config.toml
d_model = 192
experts_per_token = 3
activation = "swiglu"
moe_layers = [0, 1, 2, 3, 4, 5, 6, 7, 8, 9, 10, 11, 12]
router_score = "sigmoid"
normalize_top_k = true
router_bias = true
init_std_router = 0.0112
lr_router = 0.000515
vocab_size = 16384
norm = "rmsnorm"
optimizer = "muon_variant"
steps = 4189
dataset = "wikipedia_en"
Below are experts of layer 6 (counted from 0) of a mixture-of-experts language model. Rows are named router (the router's row for the expert), gate (a neuron's input weights, with its number), up (a neuron's input weights, with its number) and show model dimensions 0-191. Each number is 500 + 50 x the weight over its row's rms, rounded and kept within 0 to 999. Numbers have three digits each.
Before each expert's rows: "gets" lists some tokens that make up at least twice as much of what it gets as of all text; "comes after" lists some tokens at least twice as common just before its tokens as in all text. This comes from a sample of Wikipedia text that the model never trained on. Tokens count by the router's weight.

# expert 27
gets: " 2", " 3", " 4", " 6", " 8", " 9"
comes after: " |", "|", " a", " won", " made", " making"
router:515525514545489438428537499528499523473505558543492573542511435544573435418470502441505519439527461456511415513489537408555498568582472545497447459474486568526582505458465501452561489547532463604427527582587414547476476541453408436533510469579475548531510500414513480534497438502495573528435381598527453582610469567433523491463536489538509389556483497522530505544494499562516525462562488542504575464428520402517556498519620501567535459431518496525490408476477391517439493519479392491434445531503561539426470430532543516527488503512489391494488436564572450470380520511522508480
gate0:433396551503538503523459569534507516446546507458524620527404444534502537494429531479495574521487640449550373514542422495488549545516466457559459480528509496533511430418418480557565442482512529534412501509529487441520501419595398435484471521492480478515539426480478447454590468563460500547575422443460426440518489341521543531564496493534542542460507389551497504552499424528497504472486398521514548570476587565451456431496503469491595520515542449472511485439562501425582462449486445485536489443469479557474562447519404495499442448491480442457505446520545558488531563475555510466
up0:522521505412501576470544516549513476497460445520481575426476452490524420455450455581472517489518529520509511456474536461497514569517397513526485514488501546416582434394486427543501574582671518520466506441535539504459533579464464546518506622594510567416470477437514422573595590517462485477448434533473494570485426459616421491553445492504495397478553467491407544498495475476480548528539576489496470569487502494369464455475414508468601532533578483519530603552593502547567517528521443530521480446471569505516489480526430522489556511486523508476471593507563505447506504495574536526

# expert 48
gets: "\n", "==", "===", " ==", " ===", "===="
comes after: "\n", " |", ".", " =", " ==", "==="
router:601519479467491512469482409550431513389437521521503515508519420536583496476425534471522616470567548380473557515565499407472447531546548584510524482369420529597590497548500510426452520507527490554466412536599493477404557473477512490492556498443575457518559576482476454551493438538572489535517467558450605467535515571479509531505531551613549522563517534518434517501396495550533571515499415534592542542549518498508567546558534551568473514513516521580570504480550538551501484564518486429432472542526519473500527500490492539497472532543443497463439382466542441495548578528476442554
gate1:427397563417422490518538382530543565531557522428478539458396609465462493600446460507434445498506535434535536509564493537469508395466500452480530576523506531643518522540564569506379462501556463497520512421526544516543410431543495449462485569449463548449484520519474530542467550523512431492541501602514488462443534400399475481517613477433456508481552497495479537570429520472551463522527445511414471464564512372580513448527572586513481497542565465453512488414427481488505505509479539577512549516479552458452438491505582494507482531456492535560535456470442510484498583531526527467
up1:521585454523519552539510534552471580544438525601495366468522444582455525511530531470514487553502513494393568494460509452550521567477497485622406422555490553457440475384484435498511494526415547410400499565377577596475547505436449646486433462496572518498537525530545452500554489492485392445483426485515438459551507526567521492579481461547481437552532489519524562553573498467542527440511568474610508547449525578427483525526499555499542518490485532547481506475508455407563441610506488542439447434515545502435482468515476474502484491500524465533488522559563521478520528498587459467

# expert 11
gets: "-", "|", "\n", " to", " also", "==="
comes after: "\n", "\n ", " did", " does", " See", "\n   "
router:588526514486507450435474520564528549471533490480555535545492438512549513419448451534515504435554476515514462513469506519511488528578556562488475513505396548568524486442392541456471463594533443535415505588521460522434549546434439402499547447518490560620526552472509449495498444538494511448517417504572473583574550528484526478521616404507462410497454541480569477574492445521542521491605484512541605419428460469506510491549614512544573451432476500470534430521496508483411450475565393506450431581570621579455482481485530468543500448525437477466423462578542473487502546529559485509
gate0:573522432525476488519528488461500439488453564481510547489475413489526565527486510523501479523578502511540511579488404526410424452493504521510486457504508516518381445574511500502476465512539493519454367560578551577509453528372421495495505548449542501555515556369497464566464362498448518471459417436568523490507491520460417497529497474514411437537451534430559555499431507498446518519485491517438419557491485447524472526528511571535475498431412448551557561474437471410567460500520452589476457493529397530491432555482476521460464552405462533495505485579592429507516451487502571662
up0:598528543558522508494498556525463516529540520483451508500545502545403490560537546448463485467526500565525436485569499435584513528475615465488461473572607472512522420453511605382557458491423467430495542459516564497503521499521459530456495541506561514513498547501477454515477508527452464433581330532351451492554593433513519540530475501524520535489504554562547470487542521542490484454501483568429597433476505476553536542465436572483411506509518500453479419464470550422474516399453466598574503535477470550491433544450484516537639587566555440552563428476540486446482429482557526509

# expert 43
gets: "ed", " new", " South", " Best", "ated", "-"
comes after: " was", " is", " were", " are", " a", " be"
router:526480513517492435418492539517490533452505560489514550553551476551557434459450532466505513503538497431454439513426526473513484574567505570452429461489469528566610466517405532459506492544525443596425501600533385558493540547474429441539490466530480536531488514456520468486493481508501541512474378507601510534598502564470525461512573467523451391519470505531581450574512533496545593455589441550537572471436509418507499468531648566575593518422507503534527396552477459510406462544504469502465511565526601546462533442528498452541463502518509407483495421595546466469413559519573504517
gate0:510550499510492498467475513485509543457539429548488455561543489537509458492469432459478470393511500455501621530517498397574479539506432458513513453416476465542458501462522445485460488439419500526538464454603504463472431458402386599530486484450525579503412516484527454565456454540480466401531541523547489478445502452547582516511538558473386491414544405506510539491473464546620495490512498526567421599479467406440576508481419513555466491542485464506462454520482488383626463545530497588497462536551525436597463402506632532495439438522520530535529544532532545473576496504526536542
up0:447453513535369424441495463428508456470515584436544483485487554467583551529478515462539472444485503478480465534517532468504599463502423483522521434451461475462588506477532575475460476485521558486589487507504467504458432463452536548457523575479464463416554555493474468429540516469589514499482500482583503522507478550517475549489601466465502448469524553526455542557448494481488382500404434477464583511481518590511419556567502532525444560403434542537560474493460454497554499527539401526508599492546533545485460437501537491557573516517513589499351600473423593588565531557449618419

# expert 33
gets: "-", " to", " would", " can", " the", " both"
comes after: "\n", " at", ")", " 4", " 6", " 5"
router:536453530531542429470528531516470513451527549498549585519489452570541435439443498464503524450549541450528470504433543422540453586558527532476416487517502578547580479485445500502493500621479446573422549600541401536447545557445442406550518504511513546566524500389527501476511448487507542525490420529546460525544569522448508469541533440511488409475461564540544501583471528524544589454599473559516592443427484463503552504535602509520559424437498468484506357491455454517416469481514377478419440544539583537463496439530544475552501530479518438455459425571533468457437525554532421529
gate0:457494582537527457497467490469504467501517524411461569485569476491491559472394497468411506540476430551472551440439493474537479487479493520507469534538475502547552516555467487445425516552525513607451432484531498512502549500473546484509574490481451503494494451444459485407454533490449508512561505508506565541531487633557506575471477495538464525487394545522509457618452609532575484585533511500538451408527487556429582537476497505356528460470516564500526465522462475544516493672514500498508452518476499427585561614523624536385528484549534560493413454463556505383480482499404481418
up0:468627473459502556503438411454440493506466447574439481464528448517513466485548473511488496528543607526462512477487424460446539502563590479526470452515522493540453503457454565531568457491475523537356526567464427449491535514498463433509437424502538482459505442446445458449442642542525462491483472451439403443535568466496449630478438538508434486501552498561401527452547400497492475501517590467507536392531588509504537441558448496419506433551460535495517476404524512475434536578510440492482459561534493522540444583456415509583539439561559494532442438479573495588538548486516536467

# expert 44
gets: " In", " in", "In", " of", " to", " between"
comes after: " |", ".", " and", "s.", "ed", " out"
router:501517556557525414453539507535449502479534567505513592577535481604565475454447507505470495474535514443501472519506525480540458570585498492486404489498467530579563473458376535503518467547496461577430561607495400571481530545428469436537544458553478547553503478449513422528497438548526571509459393478508500564567493591446499482473543474554500416467470522556541480566509540516561508438590440573551593464390521435509538511524612516520496453429559461521518411501481439507394487516449479465416439532537589564437555453575510492537529522486510424518482423573542507467407547534563447521
gate1:473493491503534502456576647433485526482509486542422455485487576493495487505492602553467513433454583520376551485522449416522445538578537546501530612473503474463514532497580487596430521416460493523417504572533486448497476549522510489586432515495450448441464415525508544500480462542495536537644515467415535503521458447539557526451508474613421490511436456483466438542564529574563482553484561529512493503494517475531444548601514477449570591433494380470498378480557502446470501554487437537529491480517557494495421427548563537423538437442574554434525488517492529418492529490479560495
up1:516580448478427493525608501454410523487517488541505490474589470525513549497501595468507533586600534437471543468414564550425538617422493528451436475456560584582494504564534447562493520420454496571510561529417467488494401520534448492520498509482515510493431585593477558478464508398508529518495575485547504526552505476468497435485527418606558502484502462567511427487510459494479519438474590510490522390530480460433630500433505474551502415490518517493445506574483478515438527542570470563558534520480550507497494633424544411567423491516490454406543458494478523583530525480425459506

# expert 36
gets: " he", " ", " that", " He", " it", " It"
comes after: " |", ",", ".", "-", " and", " where"
router:527515556536495416513530567553484538471525523513533535550499456544545440434500505500518515477553481446513456556504559433576471606551458463485404467514486547574564457433444484472490472567500402545484545553530469564525486561407439458512490453535502549570492515483514496475481464548491599504534376574531501552594550558386565438504551420539486455525447492498539557537501487538529479440555465534495598498440506386513552496545637575575476490430536503462529425500420459526458493552480477569460442555629652559418498464533519464544489515511475453485486442574537541497446539594461467513
gate0:504529428435422512532495526514516508502532447526604489353529504560609507500521549526514536581508481479581475425536478468460497582593504481515483454584467478616466451483490502514452515474457505455425613376499494465475537589494445485514440394564456456449553496454529432587568400429518576481522506496548550451514539557402551568508527507512486293515460514504525555532538497474525502495530518522544484544508469437517497534561544509487495537436491453441548500478443474530456401455485477537387530578426475497482563450474498551511534472467549492481559563540565527470502546567430443469
up0:557446484532550465460485476448504467512587351574517588553511490532540630466522439435491518482457525421448559451528478455396504496510570522496432505441480488611486563551593512506497496563550473483619551483527559470494462503482466485519551519453510588485476528538541476528452523525470529497557524551547461508468553517561619450459511517536518479486557504465455468377434466487594410594459482506488447458448539460516446447513502560517594438477440462514532425431403489582530530482576496539557550485544442426405544495632448485510418486525487504434519441478503490573524439546526577519

# expert 2
gets: "\n", " V", " USA", " air", " under", ","
comes after: " |", ".", "|---|---|---|", " W;", " also==", "|---|---|---|---|"
router:520521534548545475472559515535446497430510550462495573574542438586565458446482542509504522474532502464484429516498540506482494560567470595478399482453462552622601521492430475500528506589488427570435547558553420564512526550430478453493496443555453534543522579462522446573447487525524547527494428563549473601576468557412520461484567441540527430494473508505593495586476531554554531415556460581571598431464504407533515488531569524549500435415503489495501415483462433526460482542482438501467500536534624558464469477533498491544510550485488384514455432588566512462427535567547483510
gate0:427519529477545529547510464384518498472476499497547539466576538438489520515519450514561487535495522427476546511499406500496483533502458462554446578526513590469598465493432583494448471456571487532494560515502498560466551520421573528502402523431474462516557554534507430560479454590463418488479506426493485507519414523382483543531473587515549503450471571551553548458486575582432594508516562615421473499551424396465533476515483456570485533462507511365552390432484465484478522526447506562442583619495382519475559450563552476509475479492484487547505502568572497552525488591518454533
up0:506533466514440534461587490464474611568553436568459484405599539518478428497546488500484452429501458582508579435567543451472480459468552465524461492499428562487413430546470511614494525449480520483643493506535491582488523523580530523497484498475530410542466516549493465495487424520526508455432412534534517535522467551557528475619464475452499509602453487548507444520457540561493484424630508505392490524546584492527405475492433512556523537474473480557505494559523554553494429521530498414580468479498557640483504543457501473570513486438427402525583453531489548506480472521582434441

# expert 54
gets: " the", " a", " The", "'s", " his", " an"
comes after: " of", " in", " to", " for", " with", " on"
router:578440577541465526518629576418529598519523538487458471555605494558571446431561434480509577420598489405441502519478487476539477552461454524518451519409409589543537508526513474520465485506536558496478476548460460576576483571493499441547551454441579553470542434494455450558486509544479541482492456522413448514521538533520472487468472485470502497475418565535530430513440439620520502462506485552467535476502433463479478436567456472500585400469515502446510455544485563471424424576546462434542430560451483499445520476514582546561445516505546450511491459531544417497491615506409573406
gate0:475427500440587447378485444419463495537478524527520492441516488517564378421559495450450458539554409576510560450449608435551488527473569494450455494445558461591570503591442546510523486501503648439451545446512417497489509545495525428489481513544524525520481535535487527543411459440617496460418513458523494513521451513509538464546593494459526552453511450440469518518447491465514454463415465433514476558497475519571523531465420574522522599531498505517465503465519520545457562527551655484626510520511510492474529453393525465508523542429473435558558509506430557460412459493536531511
up0:585596461520456531587437482556444444491428469483478542556431479444456628518548507555495512513430467434460455566510462512443547503543521475552488425550516500488475470544531577431503565489507372514512460530494549522481447553469480587490447539452476551508435505475503525491483472593447492589489536453494556470391521533481489564557436549607592550550511418551505571519563569513482539550578513558462465436470504444455479512539587434497489412508508536571484625490492449510553606477420342464501480519506507476528502499583474472611483481571529576477518459480471451490530463436424466488

# expert 55
gets: "\n", "s", ")", "er", "s)", "\""
comes after: " |", ")", "===", "==", " ==", " ==="
router:531499591544577441475559497514491506431570549478496528539519461572537428407478462500481514454510550506542479521463573451503416523588510532481424473481455571567640486459438510484508512587538431591478489599519452579475537529438452423502468466529471550553528541418520456527511471550525540540502400552519502584604508492427551478502533455531492406489472504518552515630456515508536576459607447517508529415404510432523491534528579554535498495501515481488542395474478461488472442525443430515433482545543601581427477499548574498544502482480506443496440454555602440465388534576519472512
gate0:543516430538471551488453525535546522486505540523454509480498485496488474489453391513465489469490537537496511503443507575348445509414501572560474515573553553508549524386515460450466426549607519610502475405492465516499467517542521501458550402495524429530489570520510475476446507413487568578507464557514472515446413490485473491587508499505446568389465420586484502568654479512504490448504526638512512452464401508525459550490615532433505485490433476468580555441504513519486457587467473525474529556558493561541571455497574539456486483435582478507505501489597426468420535522463549569
up0:490497545641486479513591449422528494535452524526607578459433500467537469513533544574521345511470589575410434533567518538504539444527464443456474529491497566537514528473598458560546609570449539457454448444446499513441495460480478565461485481449465490518503457474473528488501575425490445538479489435516554502540555514508506518504550408519466379486500407491537486473467470515423516463409511536396579527486445525465583420511410478548513392448555485472453520462579476448408546472537525605461491547470477500478568450456510549505476395510494543539428587528535576540516513538504485506